config = dict(
    n_layer=20,
    d_model=256,
    d_expert=64,
    d_shared_expert=0,
    routed_scale=1.0,
    balance_bias=False,
    norm='layernorm',
    tie_embeddings=False,
    beta1=0.9,
    seq_len=256,
    dataset='wikipedia_en',
)
Below are experts of layer 11 (counted from 0) of a mixture-of-experts language model. Rows are named router (the router's row for the expert), down (a neuron's output weights, with its number) and show model dimensions 192-255. Each number is 128 + 24 x the weight over its row's rms, rounded and kept within 0 to 255.
Before each expert's rows: "comes before" lists some tokens at least twice as common just after its tokens as in all text. This comes from a sample of Wikipedia text that the model never trained on. Tokens count by the router's weight.

# expert 7
comes before: "\n", ":", " (", "idae", " is", "us"
router [147 160 129 142 130 153 165 153 148 126 164 132 120 134  81 113  99 155 134 108 162  85  96 129 125 136 131 131 170 140 118  99 130 159 112 159  87 159  74 143 100  96 149 166 120 125  65 147 148 145 124 169 141 154 147 146 107 162 161 118 172 175 111 128]
down0 [101 146  90 128 163 156 117 118 124 163 134 136 145  51 135 122 165  81 164 124 146 143 122 134 148 105 152 128 134 132 152 139 118 107 146 160 145 151 151 130 126 106 149 156 106 158 141 167 159 163 115 147 109 141 159 119 120 110 132 101 129 131 124  90]
down1 [138  99 182 158 152 118 138 103  94 130  76 120 104 129 181 116 117 113 119 122  99 175  96 142 134 145  93 104 122 125 121 142 106 127 120 108 155 141 144 141 148 133 105 151 114 131 154 180 110 120 151 167 157  74 141 163  83 122 170  98 158 104 137  94]
down2 [125 127 150 135 129 153  95 111 101  84 105 133 155 148 123 163 137 141  80 100 110 120 117 123 152 155 140  80 129 111 126 120 175 114 125  58 140  97 127  81  81 156 108 148 114 128 162 155 108 159 118 135 108 123 133 168 123 111 189 153 132 161 122 127]
down3 [106 176 100 159 147 106 135 147 151 131  98 148 103 111 155 126 126 125 131 112 137 158 140 166 137 117 110 145 111 146 127 110 115 159 127  98 147 135 146 139 134 158 153 134 163 112 128 136 155 120 130 124  77 104 124 131  73 112 119  51 127 129 146 104]
down4 [ 99 139 133 129  96 104  98 112 128  93 129  60 129 123 121  88 119 101 147 183  90 141 153 112 126  90 163 108 113 128  88 134 142 128 117 154  80 133  93 159 114 132 104 121 146 109 147  89 123 115 115 171 134 143 153 143 145 155  68 115  82 135 133 147]
down5 [113 136 131  83  90 109 145  86 127 122 167 107 108 122 105 131 138 158 130 128  91 135 159  87 102  74 143 125  90 118 101 117 135  97 131 113 167  94 123 117 151 116 129 124 136 145 160 102 153 124  87 173 155 154 145 136 147 106  96 116 144 127 168 132]
down6 [151 158 115  98 146 144 148 164 107 114 110 146  91 112  87 154 155 106 135 133 120 161 123  97 107 153 138 109 121  75  94 134 151  90 133  99 118 102 188 108 124 116 138  90 125  89 126 152 105 104 167 119 161 128 127 132  99 119 142 130 118 124 138 195]
down7 [173 108 112 176 200 101 121 164 116 151 181 113 127  98  92 121 144  90 130 121  93 142 177 146 157 155 138 186 114 155 145 159 124 133 130 180 125 152 108 151 105 112 107 137 129 140 127 125 149 149 125 101 123 101 146 121 144 140 102 125 148 168  83  90]
down8 [121 150 120 141 129 129 157 128 137 122 131 134  99 131 116  79 125 185 111 117 131 144 144 113 131 128 149 116  98 115 149 139 140 101 163 122 144  89 159 134  97 111 159  91 179 127 115 148 150 148 140  83 146 130 135 114 108 138 109 112 127 166  80  97]
down9 [ 94 137 103 141  98 128 160 115 127 123 165 100 141  64  96 113 128 136 156 117 153  83 146 160 141 124 143 169 125 137  90 147  94 133 103 156 119 126 138 128 137 113 138 135 112 153 163 140 112 127 151 117 113 154 113 100 129 162 134 124  99  89 112 115]
down10 [ 90 123 117 150 147 147 158 178 159  76  92 133 154 107 192 127 143 149 114 103 104 101 110 149 106  87 132 113 106 124 108 162 152 150 150  97 128 147 135 142 136  78 137 123 116 122 173 128 132 156 140 152  90 158 142 137  94 123 126 146 110 155 116 106]
down11 [131 136 118 109 138 133 170 129  76  97 141  92 156 137 122 138 132 137 109 161 105 141 160 139 122 117 102 110 145 101 117 131 139 119  93  77 122 165 132 122 145 122 124 110 121 146 157 119 123 118 152 149 157 143 129 101  86 118 121 122 122 161 135 129]
down12 [143 108 107 151 125 130 124 136 103  99 138 136 145 133 144  94 133 140 143 124 112 118 118 123 142 160 106 106 117 140  87 110 128 115 190 134 137 102 112 122 137 111 126  99 128 131 133 145  78 143 128 134 122 145 137 117 141 128 111 164 133  94 135 135]
down13 [116 108 139 127 127 118 125 108 123 151 127 149 106 135 146 123 126 215 102 113 121 124  95 107 139 113 163 138 147 131  99 110 139 108 101 133  99 178 120  79 115 140 145 156 122 159 133 132  91 160 136 147 129 123 128 117 140  98 145 117 110 107 119 123]
down14 [128 118 100 130 104 118 114 135 117 124 121 156 190 123 154  91 113 171 110 119 109 144 144 118 138 139 104  54 142 118 144 155 120 136 131 135 133 151 108 138 121 124 161 165 106 151 142 136 132 119 142 143 108 102 162 131 181 115  59 102 123 120 119 109]
down15 [156  93 122 143 157 119 118 143 132 153 153 113 144 138 117 114 111  87 147 171 136 114 138 150 150 153 145 156 137 119 100 177 107 107 129  97 105 105  91 146 143 125  97 150  62 123 154 129  85 102  77  98 135  91 140 154 167  85  69 103 124  87 152 156]
down16 [134 170  98  98 153 120 130 152 136 166 121 152 131 108 139 123 123 111 103 104 124 138 146 132 133 107 155 187 139 183 145 155 151 117  94 140 102 112 148 148 113 157 138 106 122 137 137 111 118 188 108 135  97 138 131 129 133 122  98 119 107 114 134  56]
down17 [125 121 160 121  97 145 124 156 123  73 132 129 155 151 146 125 129 136 146 120 140 101  92 140 104 113 118 121 134  96 139 132 184 149 119  88 156 126 142 107 146 156 170 105 154 104 129 145 125 145 138 104 120 133 152 151 151  92 133 159 104 127 147 125]
down18 [113 130 112 153 160 202 149 139  97  96 108 127 121 152 163 152 166 115 138 142  92 120 163 112 140 182 126 108 144 115 131 123 123 105 121 104 118 113 162 127 145 156 120  71 102 106 147 141 110 108 110  97 141 108  98 108 103 122 158 124  58 161 116 134]
down19 [ 56 128 159 136 149 156 124 100 111  76 123 119 155 127 132  83 114 103 166 106 171 150 132 119 171 106 144  92 108 104 135 126 109 124 170 138 150 114 185 116 105 120 126 130 104 124 145 131 141 118 111 131 134  99  95 154 106 125 111 156 105 149 130 138]
down20 [115 131 112 146 130  83 125 111 143  91 119 118 165 147 174 137 139 147 112 110  76 159 111 117 117  73  92 134 129 112 102 129 137 138 146 123 146  94 135 110 125 147 117  96 164 117 143 118 140 102 113 131 144 139 165 125 113 164 147 161 132 126 143 109]
down21 [ 88 167 139 172  97 180 140  84 111 132 154 169 159 125 161  92 119 115 135 144 112 149 127 139 108 131 124 142 156 135 136  92 151 118 133 125 167 104 127 111 114 165 118 123 137  95 112 119 188  86 109 125 185 109 144 182 113 105 131 171 132 151 116 118]
down22 [103  79 134 161 102 110 120 147 125  78 152 116 154 109 136 137 149 154 103 144 112 125 133  87 128 128  96 100 129  97 110 122 174 132 159  76 144 111  91 128 134 185 140 121 137  93 137 140 162 109 138 127 115 137 146 133 106 112 136 129 114 142 115 122]
down23 [140 142 132 130 129 152 165 113 120 111 143 110 101 134 111 133  68 161  97 113 142 119  76 146 165 153 135 124  99 120  89 168 147 154 134 155 125 135  83 145 147 142 157 147 201 113 127 131 110 148 150 123 120 125 138 129 153 128 114 147 117 104 170 154]
down24 [137 139 122 139 157 139  79 145 173 153 158 141 154 112 137 129 122  85 111  92 138 135 120 135 101 126 197 112 110 112  94 120 129 162 128 115 145  81 112 120 103 122 111 124 153 148 119 165 147 135 122 149 153 132 114 106 136 156 142  97 127 104 106 144]
down25 [125 118 143  94 112 124 103 104 123 140 108 121  85 141 120 178 121 142  75 116 130 134 125 181 167 124 165 169 120 105  88 127  89 129 164 150 130  95 131 150 133 164  99 111 151 107 118  90 117 133 139 121 151 101 141 146  90 146  92 137 165 125 136  99]
down26 [118 109 164 103  89 121 123 110  96 131 139 115 113  85  99 124 131 106 114 146 112 107 135 120 170  97 113  87  91 132 126 158 144 102  95 115 122 142 132 127 170 144 102 125 162 116 174 124 135  99 100 102 148 153 142 141 121 126 177  88  91 107 132 160]
down27 [126 101 106 113 134 180 120 119 100 119 141 115  98 118  75  97 111  83 173 112 156 101 153 164 166 145 157  76 125 105 148 104 130 118 122 153  81 143 132  76 136 133 152 101 146 168 147 122 145 143 108 150 136 120 113 121  94 135 158 115  89 112 171 130]
down28 [114 142 140 135 138 201 109 128 162 154 112 152 151 139 146 160  92 119 101 126 102 151 112 136 172 131 139 113 100 117 147 103  71 130 117 140 124 113 126 102 127 121 135 134 106 121 134 101 158 134 111 119 110 134 104 192 119 101 151 143 177 163  96 134]
down29 [148 149 152 126 153 119  92 127 132 173 146 132 116 143 123 132 150 118 100 133 149 150  95 143 108  69 125 108 117 127 108 131 158 158 115 130  80 141  88 112 105 142 134 130 125 168 108 176 150  78 137 123 102 128 155 125 113 138 119 121  95 106 169  95]
down30 [111 147 112 126 122 121 141 100 132 145 113 164 159  89 131 112 126 139 108  95 120 133 152 101 139  88 129 103 102  96 158  95 156 145  92 142  98 136 142 124 129 140  97 118 128 112 166 106 164 127 115 136 138 115 157 130 122 138 161 156 138 107 121 167]
down31 [114 110  43 145 166 100 126 136  83 126 124 116 144 158  88 134 143 105 165 148 135 108 145 156  79 117 131 110 129 112 140 117 112 124 170 129 127 123  95 104 143 112 143  99 113 123 147 143 106 170 111 111 105 119 103 125 114 117 121  90 157 161 161 131]
down32 [144  84 141 162  98  87 134  76 124 131 115 122 156 117 128 157 155 140 152 148  86  92 115 103 137 143 123 121  90 102 118 129 130 133 154  90  83 143 113 168  97 142 113 144 100 123  81 135 137 134 133 133 139 144 132 160 120 105 131 135 158 104  90 126]
down33 [137 127 169 155 167 149 100  80  90 123 116 137 189 114  87 188  91 115 125 155 156 130 123 111 146 161 153 123 125 119 118 101 128 140 110  99 120 132 130 152 115 151 122  89 118  99 125 130 140 123 108 133 134 131 136 127 119 151 130 135 127 162  91 161]
down34 [140 104 157 147 148  75 149 133 173 143 147 102 112  86 120 105 134 132 113 121 120 167 151  98 132 110 114 165 135 147 136  95 150 100 164 108 157 107  93 122 105 100 144 113 124 155 126 126 152 163 172 121 188 141 110 121 126  96 106 138 162 134 156 123]

# expert 26
comes before: "ed", "ing", "s", "ation", "al", "tion"
router [111  89 146 148 168 149 137 130 151 143 113 140 104 169 155  93  81 123 129 101 130 127 133 135  99 155 110 109 123 121 106 127  83  83 122 115 124 151  90 117 126 132 141 179 161 175 124  86 160 148 160 117  91  95 139  85  96 102  91 141 112 124 182 127]
down0 [127 120 122 108 116 116 133 168 136 126 124 131 115 175 146  83 181  97 127  81  73 190 109  98 144 120  80 134 161 135 144 126 151 131 152 136 105 126 144  97 126 134 150  93 156 143 118 126  85 105 109 109 139 132 136 136 149  91 127 114 132  86 151 130]
down1 [111 132 150 137 180 125 150 153 144 110 143 175 155  99  99  89 109 116 141 157 148 170 150 140 122 159 135  91 122 174 164 135 117 100 111 125 149 166 116 117 131 158 151 123  76 140 116 123 145  97 130  78 128 142 152 134 109 140 134  89 162 141 159 103]
down2 [ 95 104 134 160  85 156 116 141 117 104 135 130  99 143  96 134 122 133 129 135 136 113 134 137 148 143 113 135 183 162 100 144 113 148 154 130 129 107 156  84 131 129  99 121 133 184 144 149 134 128 145 130  98  71  99 142 155 138 112 125 141  81 147 134]
down3 [144 131 127  72 142 157  97 103 152 112 112 153 139 133 159 105 116 137 105 118 161 157 130 155 118 116  87 124  91 136 132 108  89 102 122  85 126 165  63 113 111 149 154 129 111 122 150 140 131 141 113 166 140 120 113  99 134 164 156 166 103 143 144 129]
down4 [115 177  97 111 120 144 109 145 102 112 140 107 129 136 132  97 126 112 174 140 106 115 160 143 159  78 159  80 168 139  94 110 140 124 140 120 141 152 153 114 132 143 152 138 116 109 127 118 130 151  78  78 139 130 134 127 168  80 135 133 114 126 121 105]
down5 [103 135 140  99 156 109  94  78 134 132 126 136 154 106 139 144 124 110 150 123 124 128 154 157 105 124 134 102 124 125 131 132 139 155 121 159 120 192 121 108 159 124 127 127 156 117 108 110 128  97 160 122 128  89 142 120 157 159 126 118 126 101  86 146]
down6 [114  94  94 155 144 146 117 100 113 135 142  85 140 114 132  84 169 108 137 127 152 103 133 135 142 151 121 133 155 135 120 117 117 107 145 106 108 159 150  99 108 135 156 146 114 162 119  90 128  86 141  98  77 149 174 113  85 142 164 149 131 162 114 145]
down7 [114 134 126 122 170 123 113 167 130 132 102 113  98 137 123 148 109 115 141 143  91 160 125 129 129 112 107 192 149 102 125 138 135 138 131 177 120 149 118 145 153 113  96 120 115 139 141 127 133 136 148 155  90  83  75 162 185 124 155 129 149 109 117 126]
down8 [127 158 137  90 118 103 148 111 131 125  74 190 149 130 121 132 148 136  83 156  92 173 154 124 138 119 122 139 112 138  84 128 148 138 157  70 133 159 129 147 147 131 111 145 120 149  82 138 147 114 154 156 159 137 145 109 150 123 123 122 104 108 115 111]
down9 [106 127  96 159 151 135 118 109 158 149  90 146 125  62 155 101 147 114 123 119 173 128  79 126 104 165 117 120 122 153 108 143 159  77 147  97 120 136 117 141 104 140 119 153 154 152 121  75 139  99 164  94  91 134 130 160 126 125  65 130 128 130 114 118]
down10 [150 121 176 122 153 131 162  82 162 114  96 112  99 136 116 137 138 142 141 165 116  97 139 134 183  92 147 126  75 161 117 140 124 124 103 128 144 137 127 136 119 119 125 113 135 122 139 143  95 108 118 105 137 123 116 160 108 139  61 156 136 133 135 126]
down11 [142 117 110 150 152 174 146 103 100 139 166 149  95 103 145 138 111 145 153 126 129  93 146 118 159 120 157 111 142 110 144 129 140 143 119 151 134 128 133 122 133 142 148 101 133 118 158 158 149 113 127 151 136 143 114 100 118 159 117  93 151 156 124 131]
down12 [138 126 122 110 133 136 134 138 119  96 121 112 118 120 173 116 130 106 165 168  97 136 118 139 207 166 118 112 115 109 157 109 139 140 131 150 121 157 172 133  99 108 124 128 123  99 138 140 102  96 108 109 125 122 100 150 145 126 153 133 147 134 145 110]
down13 [123 144  91 190 152 109 141 164 145 165 124 157 161 114 112 115 109 164 136 120 135 154 128 142 137 116 125 125 126 129 101 128 120 145 112 130 134 123 151 144 121 116 117  91  75 108 147 114 123 107 127 122 176 109 160  97 121 168  95 181 141 132  99  93]
down14 [ 87  91 107 113 144 113 181 162 157  84 156 107 140 123 147 154 135 128 144 139 165 123 119 127 129  96 122 140  81 163 106  97 112 118 155  78 125 141 146 109 120 108 137 128 159 163 174 130 138 123 101  95 175  94 119  95 156 180 156 103  87 147 106 111]
down15 [148 116 120 141 101 127 112 135 164 132 114 119 144 116 104 141 115 142 134 101  54 136 136 118 132 115 108 143 119 120 107 168 152 132 102 118 151 110 139 135 113 125 142 118 143  73 155 121 136 164 155 134 114 117 140 117 106 168 119 115 144 136 118 187]
down16 [104 158 111 127 148 123 133 138 139 151 117 120  84 148 174  97 146  74 117 127 105  91 143 141 160 132 118 156  85 107  83 140 126 146 119 117 137 128 150 113 130 144 139 164 109  91 133 158 158 119 111  66 121 115 126 116 153 160 144 192 113 105 121 103]
down17 [ 88 139  92 116  86 130  93 135  96 159 122 182 101 113 125  92 150 132 168 182 151 110 114  91 136 118 132 142 156 182 103 144 141 161 103  96 167  89 134  94 170 119 119  96 134 115 124 139 122 182 166 114 107  84 130  93 144 136 144  98 123 103 109 139]
down18 [113 120 132 107  99 140 123 144 108 140  95 144 150 181  96 156 163 117 134 160  90 165 131 114 123 124 162 131 121 148 112 143 110 126 119 136 121 146 206 125 101 136 104 142 175 149 106 105 111 121 132 125  97 105 151 138 138 129 166 143  92 104 151  94]
down19 [150 135 158 138 110 152 113 128 158 136 105 103 171 117 136 175 144 118 109 103 116 137  94 101 126 117 123 101 118 131 139 119 126 138 120 150 142  86 144 141 112 127 112 129 112 109  62 149 122 115 116 150 130 119 140 123 179 114 150  70 146 133 117 115]
down20 [127  97 131 140 150 128 134 129 152 118  83 152 126 126 171 110 152  93 146 145 149  99 123 156 113 141  98 156 155  97 151 146 128 148 104 122 154 129 142 113 123 137 119 135 101 102 130 135  77 136 115  94  77  95 162 150 109 163 109 100 159 131 135  57]
down21 [143  47 136 137  96 146 145 150 120 115 157  94 147 124 119  86 151 130 129 136 119  97 108 112 123 179 126 108 162 147 105 129 129 132 118 141 147 147 138  82 130 148 188 130  90 120 139 148 121 156 163 170 127 117 122  81  91  75 136 112 150 173 129 103]
down22 [147 144 152 115 150 123 139 134 123 126 147 106 153 172  67 144 134 171  73 136  98 124 113 145 139 122 108 145 135 117 110 142 104  81 136 128  92 152 115 118 127 161 137 124 103 175 145 128 130 160 107 168 111 145  93 126 146 110  96 126 115 128 137 159]
down23 [185 133 102 140 101 166 106 112 109 122 156 128 139 151 103 157 101 140 151 103 153 150 147 136  97 172 125 142 109 123 101 118 144  92 134 140 129 162 116 150 122 138 145 144 103 114 126 122 160 165 145  83 109 137 118  97 109 144 131 160 138 154 120 127]
down24 [ 87 114  91 160 118  90 123 104 155  68 118 107 155 146 131 130 122 114 110 108 172 133 140 155 142 114 120 143 115 140 150 102 124 158 139 153 146 141  66 150 169 111 134 119 141 131 146 149 102 192 150 141 118 117 123 134  93 128 142 121 153 145 123 146]
down25 [136 164 182 175 112 171 147 145 149 157 143 115 132  90 101 154 104 113 133 113 142  97  91 104 157 114 137 153 148 102 102 127 150 109 119 126  79 180 106  81 108 147 101 147 126 165 101 121 109 110 157 130 150 126 139 128 146 126 163 115 117 169 151 125]
down26 [108 149 119 131 139 134 142 117 109 152 160 120 169  96 153 141 109  88 188 143 121 140 110 154 160 117 133 139 140 181 105 110 143 123 112  95 118  93 115 185 153 151 165 122 145 121 132 137 126 165 132 117 145 112  80  99 125  97 109 126 102 161  90 176]
down27 [109 125 176 137 154 128 105 144 125 124 172 133 160 111  98 100 121  81 153 105 159 142 116 133 126 169 148  93 111 135 132 117 129  79 113 128 109 153 122 136 168 137 154 110 108 131 130  78 159 154 146 149 122 155  96 136 145 126  86  75 172 119 135 120]
down28 [155  66 142 115 146 134 168 122 140 137 147 147 104 115 132 155 116 123 115 119 148  92 153 103 116 142 120 139 160  98 115 137 164  77 151 115 126 143 112 109 159 128  98 147 102 136 163 124 158 131 120 115 111 118 152 104 120 147 109  68 156 191 128 141]
down29 [113 168 148 120 107 141  99 119 165 139 133 142 121 114 133 126  98 171 108 135 129 136 132 124 132 119 120 123 148 157 142 128  98 109 140 106 104  55 134 147 129 161  86  82 141 123 113 170 128 175 137 103 109 196 117 116 138 158 156 108 120 119 117 137]
down30 [134 106 122 119 150 155 144 135 105  99 182 167 134 135 125 114 117 136 102 126 107 129 127 150 144 107 153 108 117  67  93  88  75 111 131 113 163 109 104 144 166 161 125 117 102 167 120 129 129 114 151 156 139 125 138 134 123 130  98 116 127  86 138 142]
down31 [134 126 105 118 109 139  98 128 118 137  92 127 124 158 124 112 128 110 126 163 160 104 126  97 159 127 107 137 144 166 128 125  98 165 117 105  81 129 141  98 153 159 115 157 149 170 120 148 126 138 184 106 157  92 144 141 117 116 122 140 100 114 133 117]
down32 [132 142 140 118 109 116 117 103 116 151 123  99 173 136 113 150 150 166  96  86 119  88  94  82 132 101 120 152 146 127 124 138 125 101  82 136 110 162 134 104  95 118  99  86 147 118  94 161 104 167 162 155 160 151 163 141 102 151 131 110 124 146 113 124]
down33 [124  82 129 168 109 134 135 158 147 116 135 111 122 150 121 111 179 106 109 115 121 144 137 128 140 129 124 121 134  88 128 144 139 115 118 128 120 164 108 141 171 151 151 127 134 132 140 135  97  91 141 129  83 134  92 148 119 139 121  74 134 123 133 121]
down34 [169 105 122 124 121 144 139 107 116 134 133 120 144 109 147 154 105 131  80  83  80 143 118 126 136 127 133 162 139 126 124 157 127 148  94 133 118 126 124 113 128 105 130 148 165 103 172 151  63 142 126 163  97  97 151 107 107 132 113  96 106 103  98 130]

# expert 1
comes before: " |", ":", " of", " in", "==", " for"
router [115 113 116  97  98 126 167 129  93 125 159  81 154 119  79 111 131 150  87 117 161 145 135 117 135 117 119 132 114 131 142 127 105  99 190 146 113  93 141  89 102 128 125 107 111 123  86 146 105  92 119  99 164 160 153 150  99 125 110 165 151 174 153 143]
down0 [125 173 144  78 140 135 133 151 164  96  97 149 108 151 101 136 138 119 153 126 170 140 119 151 124 150  93  93 131 122  94 149 140 168 132 121 150 119 116 114 153 135 108 115 167 119 109 130 167 138 154  84  93 121 121 201  90 126 144 135 163  98 157 125]
down1 [136 127 135 117 112 147 120 156 108 123 162  88 145 165  78 130 121 105  98 129 177 151  95 137 137 156 121 112 136 147 104  96 113 131  94 111 113 134 116 110 142 107 130 140 142 135 128 108 132 125 151 158  99 157 139 136 121  82 116 147 110 131 114 152]
down2 [128 125  66 107  89 126 107 126 122 124 130 102 164 117 119 125 106 144  92  92 120 183 129 130  98 121 109 128 106 117 125 143 128 147 109 129  90  96 118 153 117 147 131 107 144 100 154 140  95 162 144 135 121 145 139 112 130  92 118 141  85 150 152 145]
down3 [ 87 125 141  84 159 148 109 120 146 175  84 117 145 141 145 177 112  95  87 121 102 120 117 127 155 167 124 111 143 137 140 119 139 149  79 121  74 127 125 134 159 137 199 149 100 134 129 124 141 122 102 138 118 134 146 158 110  95 120 138 172 137 139 114]
down4 [122 172 143 126  75 149 128 138 149  74 116 133 117 126 131 120 137 114 130 110 101 131 107 153 108 166 117  99 161 110  94 111 113 164 105 157 138 109 164 140 179 177 137 139 144  80 106  91 133 116 107 120 119 168 136 170 113 168 166 119 128 142 112 124]
down5 [130 126 124 103 105 131 191 108 150 117  87 135 134  87 143 157 110 132 126 136 129 135 163 106 128  82 160 130 162 143  83 143 122 128 137 146 123 122  87  98 141 150 161 119 139 115 112 135 140 131 120 107 145 141 125 140 120 100 112 124 120 178 146 106]
down6 [137 139  89 143 128 169 181 123 153 115 123 136 138 100 124 135 127  74 110 122 126 152 132 147 124 104 127 101  87 118 142 125 121 169 104 112 103  91 161 164 108 129 128 118  94 131 152 106 124 125 106 134 174 117 158 138 133  90 154 102 160 167 165 136]
down7 [122 144 108 157 122 143 125 118 101 116  73 151 154 148 165 164 139 114 133 162 116 151 118 144 179 142 108 105 110 138 137  95 179 121 123 148 144  91 120  93 158 148 128 137 122 123 135 140 169 144 124  93 157 126 143 111  87 134 143 128 112 128  83 128]
down8 [143 137 125 117 119 114 104 138 144 103 130 133 113  89 152 133 143 112 117 115 158 152 145  98 127  86 121 136 151  97 101 128 131 130 147 149 101 120 134 134 131 121 146 106 131 120 132  93 147 147 153  75 147 170 118 129 117 104 116 115 104 144 139 159]
down9 [ 92 159 134 131 146 133 158 125 172 142 142 151 121 114 117 157 121  93 138 139 102 129 135 105 181 151 121 133 148 143 162 117 126 130 116 124 122 129 102 168 128 148 107 177 139 116 165 126 157 130 118 150 194 168 121 139 135 132 129  98 138 113 135 110]
down10 [121 128 146 154  94 192 138 143 125 110 100 118 140 139 110 138 136 157 109  92 126 132 174 134 163 169 120  97 127 124 182 116 157 133 122 122 118 113 142  77  87 108 134 160 140 156  96 146 133 133 103 120 178 113 149 154 114 138 130  67 149 133 155 150]
down11 [122 132 122 136 126 113 140 128 137 104 144 139 119 125 123 183 156 131 122  92 125  75 144 150 162 119 145 135 138 126 115 149 110 129  87 108 147 136 126  98 200 136 117 162 133 147 151 147 140 162 131  95 150 114 136 143 131 128 117 145 130  91 106 170]
down12 [108  70  71 161 135 147 138 134 154 158 140 132 116 115  84 118 114 102 140  62 176 130 146 135 133 140 149 150  75 159 159 128 117  81 135 120 144 149 113 154 103 141 149 161 167 149 128 111 124 136 127 162 191 130 173 125 106 148 152 105 153 103 136 117]
down13 [106  98 132 130 148 101 168 126 165 113  65  95  85 134 110 122 100  98 122 107  93 149 129 101 131 118 132 148 118 113 148 103 125 113 145 155 142 102 148  86 174 108 135 131 154 113 143 149 133 124 121 174 128  95 171 117 126  96 105 102 137 132 123 134]
down14 [147 103 151 144 108 142 125 116 124 105 200 134 156 127 121 123 127 161 146 143 115 113 148  98  83 164 118 156 106 128 141 144 169 139 109 120 101 162  94 159 147 113 132 109 144 145 134  87 168 127 162 121  99 114 161 118  88 100 150 107 124 116 132 111]
down15 [153 140 153 138 135 112 180 128 119 137 142 187  89 121 165  86 146 155 133 120  99 113 124 155 169 112 110 121 127 136 105 128  99 114  53 136 152 153 127 143 116 107 132 135 154 111 126 121 146 131 141 122 106 128 125 112 133 152  95 108 119  67 119 135]
down16 [ 95 105 128 140 130 159 119 132 129 125 112 160 151 144 184  90  84 136 146 109 103 148 127 146 189 151 125  86 154 119 162 119 130 142 122 121 162 138 126 125  94 151 120 149 131 132 137 124 143 150 150 134  98  81 134 108 114 123 101 115 212 118 151 114]
down17 [130 141 117 132 169 138 118 141 167  57 128 144 112 142 139 108 141 108 143 110 107 133 100 150 102 180 145 120 131  98  96 137 125 160 140 122 140 154 131 163 162 162 161  94 100 101  94 121 163  93 135 121 151 142 109 123 119 114 118 116 143 143 167 133]
down18 [111 161 113 106 154 173 132 120 138 110 128 147 111 134 131 161 103 148 163 145 105 122 138 150 159  99 160 121 182 134 115 128 134  95 122  64 133 146 146 125 119 103 101 182  92 137 156 104 149 161 113 128 103 125 137 154 139 119 113  79 101  91 105 128]
down19 [112 173 118 142 106  94 126 119 125 155  79 129 179 140 139 142 108 136  84 123 103 175 168 142 131 131 128 151 167 124 121  93 204 153 159 136  96 138 144 156 142 112 162 119 119 146 142 107 101 122 110 146 117 114 118 134 104  98 143 124 144 134 153 151]
down20 [114 158 116 137 132 140 106 148 187 109 165 142 109 118 109 122 107 132 109 129 128 108  82 153 141 144 135 123 128 163 134 173 142 139  86 109 129 119  92 124 126 119  99 151 162 125 103 110 137 152 157 160 166 162 109 144 131 143 118 113 155 143 152 130]
down21 [133 177 118 150 100 158 121 135 104 138 107  66  96 133 111 121 125 166  99 136 107 131 180 115 165 109 130  97 137 102 142  98 107 140 128 122 125 122 130 110 137 176 161 144 121  69 121 125 118 108 162  99 102 139 115 129 120 101 146 134  98 146  95 143]
down22 [170  97 105 152 173 139  85 118 102 104 110 113  84 129 111 114 116 167 134 136 150 137 154 127 120 159 165 138  95 127 117 124  95 164  95 163 101 141 114 127 165  90 119  82 101 138 121 130 134  87 127 100 129 123 176 114 145 165 124 130 107 115 135 147]
down23 [157 137 109 147 156 127 117 120 105  94 151 159 133 125 134 104 104 131 161 128 113 150 119 162 158 133 106 126 106 142 155 138 177 122 132 129 133 119 128 119 122 170 140 149 118  83 146 123 146 130 161 159 173 188 121 138  77 134  77 104 127 101 103 108]
down24 [137 187 108 115 108 136  83 112 130  88 137  96 117 119 127 156 119 106 122  93 116 159 137 108 123 170 134 133 138 117  92  86 121 147 125 105 124  74 122 156 175 141 152 110 103 119 131 122 148 145 129 134 173 145 134 105 139 120  96 132 122 114 121 159]
down25 [154 125 132 108 107 138 145 121 103 134 138 160 144 126 178 140 106  96 144 100  94 119 150  94 159 106 112 149 123 179 153 133  74 182 105 131 144 125 137 150 146 120 116 125 106 119 143 127 138 119 142  98 137 112  86 164 129 109 148 103 114 146 128 125]
down26 [122  78 168 112 110 118 136 136  94 144 119 100  96 110  98 136 119 140 120 132 136 130  88 128 131 176 104 163  93 145 100 179 127 130 116 126 129 169 134 149 133 142 175 146 101 144 163 132 117 158 125  89 156 150  99 118 145 120 148 135  89 107 143 126]
down27 [145 139 131 164 173 126 147 152 121 116 126 118 110 151 131 133 136  94 100 142 130 120  98 150 148 129 144 153 173 127 113 119 143 168 120 107 174 157 131 113 132 134 115 141 106 140 100 115 155 163 104 161 140  79 130 112 132 106 108 131 139  81 113 127]
down28 [183 103  81 151 182 129 150 112  49  93 143 104 129 142 126 107  81 109 144 106  92 148 145  88 141 159 114 162 134 127 119 147 149 172 149  95  96 157 130 126 155 136 124  93  87 126 134  89 118  88 140 115 125 146 144 106  97 129 146 123 153 116 130 143]
down29 [ 87 107 146 158  86 145 149 125 111  81  98 116 156 107 141 142  89 134 128 146 101 167 150 119 125 108 121 143 127 125 136 110  88 106 132 110 139 133 156  63 120 158 145 126 131 132  95 165 145 156  89 119 163  94 157 102 140 136 109  78  97 102 121 101]
down30 [145 103 129 119 120 125 117 128 165 122 116 149 140 125  83 161 138 146 120 103  70  65 105 118  85 123 141 127 158 113 146  82 135 116 107 111 181 112 135 102 149 131 124 140  86 148 100 121 159 157  91 126 130 115 135 131 123 122 131 131 129 114 122 155]
down31 [139 124 132 182 138 128 144 162 122 127 153  96 127 180 139 139 146 102 142 142 112 152 136  91 173 148 173 101 172  64 101 109 143 110 169  89 157 114 143 126 158 133 148 144 103 106 140 110 131 120 139 149 113 164 148 121 126  92 130 148 148 150 176 152]
down32 [138  94 112 107 128 149 151 159 101 173 147  99 185 119  94 150 147 109 139 135 128 154 128  89 145 113 134  64 146 104  78 132 129  91 166 122 134 108 110 154  77 131  93 115 133 155 133 143  91 109 141 129 115 126 159 113 119 124 173 191 127 159 137 128]
down33 [ 90 127 120 113 118 146 123 134 139 118  80 132 142 119 152 121 116 123 140 104 148 149 115 165 185 200 128 120 168 112 147 148 144 133  95  86 141 145 128 159 138 136 161  93 126 124  69 149 158 101 109 143 112  88 147 117 109 151 111 117 120 109 138 179]
down34 [154 123 112 124 112 147 117  83 169 128 140  84 109 168 139 108 134 130 107 157 145 135 137 169 135  99 164 161 177 143 101 134 122 146  93 128 111 137  88 104 139 145 132 140 120 116 114 127 150 127 124 132  95  87 129 138 143 107 132 150 133 136 139 146]